{"experts_per_token": 4, "d_shared_expert": 0, "lr_router": 0.000522, "num_attention_heads": 7, "norm_eps": 1e-06, "rope_theta": 10000.0, "tie_word_embeddings": false, "init": "normal", "init_std_qkv": 0.0377, "init_std_o": 0.0, "init_std_down": 0.0, "batch_tokens": 65536, "max_seq_len": 512, "train_tokens": 319500000, "dataset": "wikipedia_en"}
Below are experts of layer 5 (counted from 0) of a mixture-of-experts language model. Rows are named router (the router's row for the expert), down (a neuron's output weights, with its number) and show model dimensions 56-111. Each number is 500 + 40 x the weight over its row's rms, rounded and kept within 0 to 999. Numbers have three digits each.
Before each expert's rows: "comes before" lists some tokens at least twice as common just after its tokens as in all text; "raises" lists some tokens whose logits its average output raises strongly, later layers aside. This comes from a sample of Wikipedia text that the model never trained on. Tokens count by the router's weight.

# expert 65
comes before: ":", ": ", "\n", ": M", ": P", ": B"
raises: " length", " loc", " since"
router:492420467545489553475479482472565526565542519523468550471567520470542375493540533506405463532454462408433463425548465529488466463455520522461527511491500490442536497504
down0:493456454474523489570536481456455441524515486536540504514560501486491365482530474575544463469555540507583417415512525501572501527488429501447472528443518449527537444533
down1:468504522525470494531518513494376533447470525564474522542495491502492501528440454542577438476537480517427501506469477428461431477501443458423487486527522526449471436563
down2:517523483472472484496496486476505515481463489533513538474536434513566551500596468536499570470482504504441428417531433447502561519531578527471390489574478490437479516515
down3:562419476480554459495475533491505469499512493497511443437512454465506509540547543484466490462527507508535515439534512514530470605442424560514558515512519487522449527463
down4:517546454543400502465459601522531476513573478524471537537522439441465531527504520587482498460521478424450542501498519458533521590516495544461553480462556497427544479545
down5:510435471440484427474557502478579574456509540479487486488495530509465494473517485457439509447598500527550441443488470490488526435444557468504471485519514519483503563485
down6:479482536478504591485484537527436442462556472495564525502480447467490442493466508516498528522470500487518542525549512446526508507543539474515509434503429478531553506527
down7:494523464448521408502582486474546589548526512470407480532509500514462524429484487484540474463538509566479609516440525492502517510480521469441497457553469563526529478461
down8:506421452520491493372496512506591418448503535585488531565500497544455472544542586498473527490512496459502487456441460538443564510585499464462526510520485562462520490471
down9:498502449478457449508559513551504553557475541523471501510464484450555508468433494462473526560455477537571451429523508460443522522437514482497507502530497491500456535490
down10:512509578448528478590514522501525488492476543541498474472471515494495520442542543485573447432518483481572494492479542523569442522512462447495563437492467585501521482517
down11:561481529511502473451521500519489536505444501472502467528563552500396497564495516477467443503518530451486526478482566462481525473544548487493578474429529521452519459529
down12:556545433475504580462518555461534517481544531523548528501445510513563439510451547587461458422490450469507478529533468523479434568557545487581459479566512490486459535515
down13:494469418537511463469510510520513489541460527501488500483429417469448560497509549491417538545538503496457467524491438462495424454535415476493472460513488496425568523553
down14:532456496549471527505420532513523497491482481571492469551463559499507487502513514560518507473482554455513510530407500554415498493504409472498527481442421514509496516487
down15:478511460494521496450444499432503435590523438543412459538466489503508514481465502521491544474561481483558486473557472547441461508551556500546580503535472485460504496489
down16:470531473506446523504509568497488450452527529494497478475500417447516534474567439563538512490558487494602546494561534474480570532523526514468517538497458480468442501523
down17:527592611468465495517526539486453466492524513463556423535486544555543451531539485513470462495583373421528430443493493537474549500463489551482482520442502465484535480510
down18:516560466554467485525449472459539505528418554507539506503457524452423572460494470456466563470523412527516532501503449535474432444525496435489534518544493551525515499514
down19:496519526535511549454396543531497518485474482493449472504492485510435510580479505531461492439530496511530505478559561460523445505467513576429557525536526473457467449531
down20:578507550448563537501499518496512485557556512549524536489503517465432465527500557533537484549504457466520500459482533570502548518516583484476502497438448483550506503480
down21:471535489503478503542508548468529527499507487502473469491551539484536542469490478521557515542484531539530454513424476507463536465548504412437402543571479563536440507490
down22:469429574444566453577496494587470460482529499473496546508504528460431471525439495547461459452479564537463498477474567475548509502540513427502458500519600518478513433439
down23:464549482551496458432503502566493515483504464451508569508536542569543563480549534529516479445420508534494564502450543468533499525444533424501548446504522553465494505527
down24:523578494520555440506518508525604536474435522446511525452480516508548535562543522530544468491496474543516528413437510524513465494474337459474502522537505504470529477444
down25:539454503552552463532463546552474470496559567485510468586495533491557486494504463442460536509488433505496517483516531498531522592468556565585522511527491530499546448474
down26:434482550491515477442603446532513530502489502464542510504522455526520457563546526534487482418436473538473466520514494558487531494573510498495483531445550524491473520536
down27:486536500511472518472483530556519486452445473469622571469527468497475487466504507416495548441535492502484525511539468509410492482497401571480575436450461477417495501563
down28:514498525459485577498555445515555548564541530622582530462497524543521516413565463489541533524447459549528461524482512503465516533550537548489427492527507470528598503454
down29:459482476533511553551434550546501471534460553551570537511475498527450421501516390488541550479521468551517477499524520493460400546564453542480475496487491498490533485577
down30:478453442457503478499551475541410479396455482504458476519432482491532555491435547571555516511530528506561502451504559542483492454566486512459480545532470508554539474525
down31:500463518511492509529476445498490480514498535556464530488537504531475495493442493501482551488473504504406505473523507488544515520474361541458492640551495474461508476452
down32:507449528536442466510582506440393530417448498504449481574430497419452513527438464497554479533504490554563492509498550501435515533503461451432471542468495544488513470530
down33:493433476519488574400548448529535506520546421501485501496472470469458508487581508518397549511453531464528525511536497524484500517525508462578488492530467489398544560491
down34:512493516515532508509401413477410455562527507564524504540409463491540479497412464471572538481443417541470477477499497507475444481518599497554481449456425450464527540579
down35:507532517570445516447449506487478472577519487473455488449503499483479459472500554480499487442500472494524517520521518530518553497507475501553476488510550472530507536577
down36:493528565567515440473551462502503489453557510484486561567509511466476520474502538534483530436520511550474481526508514567512486513436474492463469462503574525539493481529
down37:434502552500527514534541526560441470438528474482464486523426535524548510463468440524570448477494463574500456533471546540482454447450524516481536495478495450523464538588
down38:525470423385492548471558473510534477521554413517522485473485506566394545544507514503504482469517474530520543525498505489553557441610564469537515468482504505577534508485
down39:479457492499570518524518570449585537497498455489459468479570431486515521504510521458535442447480526435478559529509571517543516549474515475527520500493434520500462453536
down40:443476482485425558503471499457545482522512506579524448521446468462412512425460489499526572533515528434490540456457474489459483535475569499499499512519511553529504527587
down41:526484425426534473497486453481546535497561521435547498505491484548506476486492468434502566533487392491489448494464487440516452510523523508543536518486517521523457462612
down42:525484556428578447483473496506537460479559524540484563440503555507531420576583510466558479554449465532569507466534509447446421596452556471500534466584532452495536432515
down43:581526503417485542496566487430519523463484502471490504450487549491451437488510452539493584524563505532511479482496487432508539435491613505484381508435501501538463449448
down44:478506545515433471478503570480486456488532529443485460585390498510515474444501483543482517537495444464527526526475510463485485446480524545558486537447456486508496480499
down45:501575463590482441526499517494481493460484468460462575493432451506449537569498474517425556489529510593502470468479490435546501445537551467480493478491528499496510470497
down46:470418584496551535558560436504521523543478485466465472484508546510501486561492537518539502475440573490410570498522500536528452473498421469491498470450541498443475475497
down47:501505514482499537494539579582518508551516586569411539507473523514526508469515501490458499463489498515460508524500511579525459499455448552502530438517473432581412450528
down48:456540531468497476499545505503496507516447550532454430481462473534556481595463497518549456529525498560459509491459513532460467447440428501410486546509491495477543559526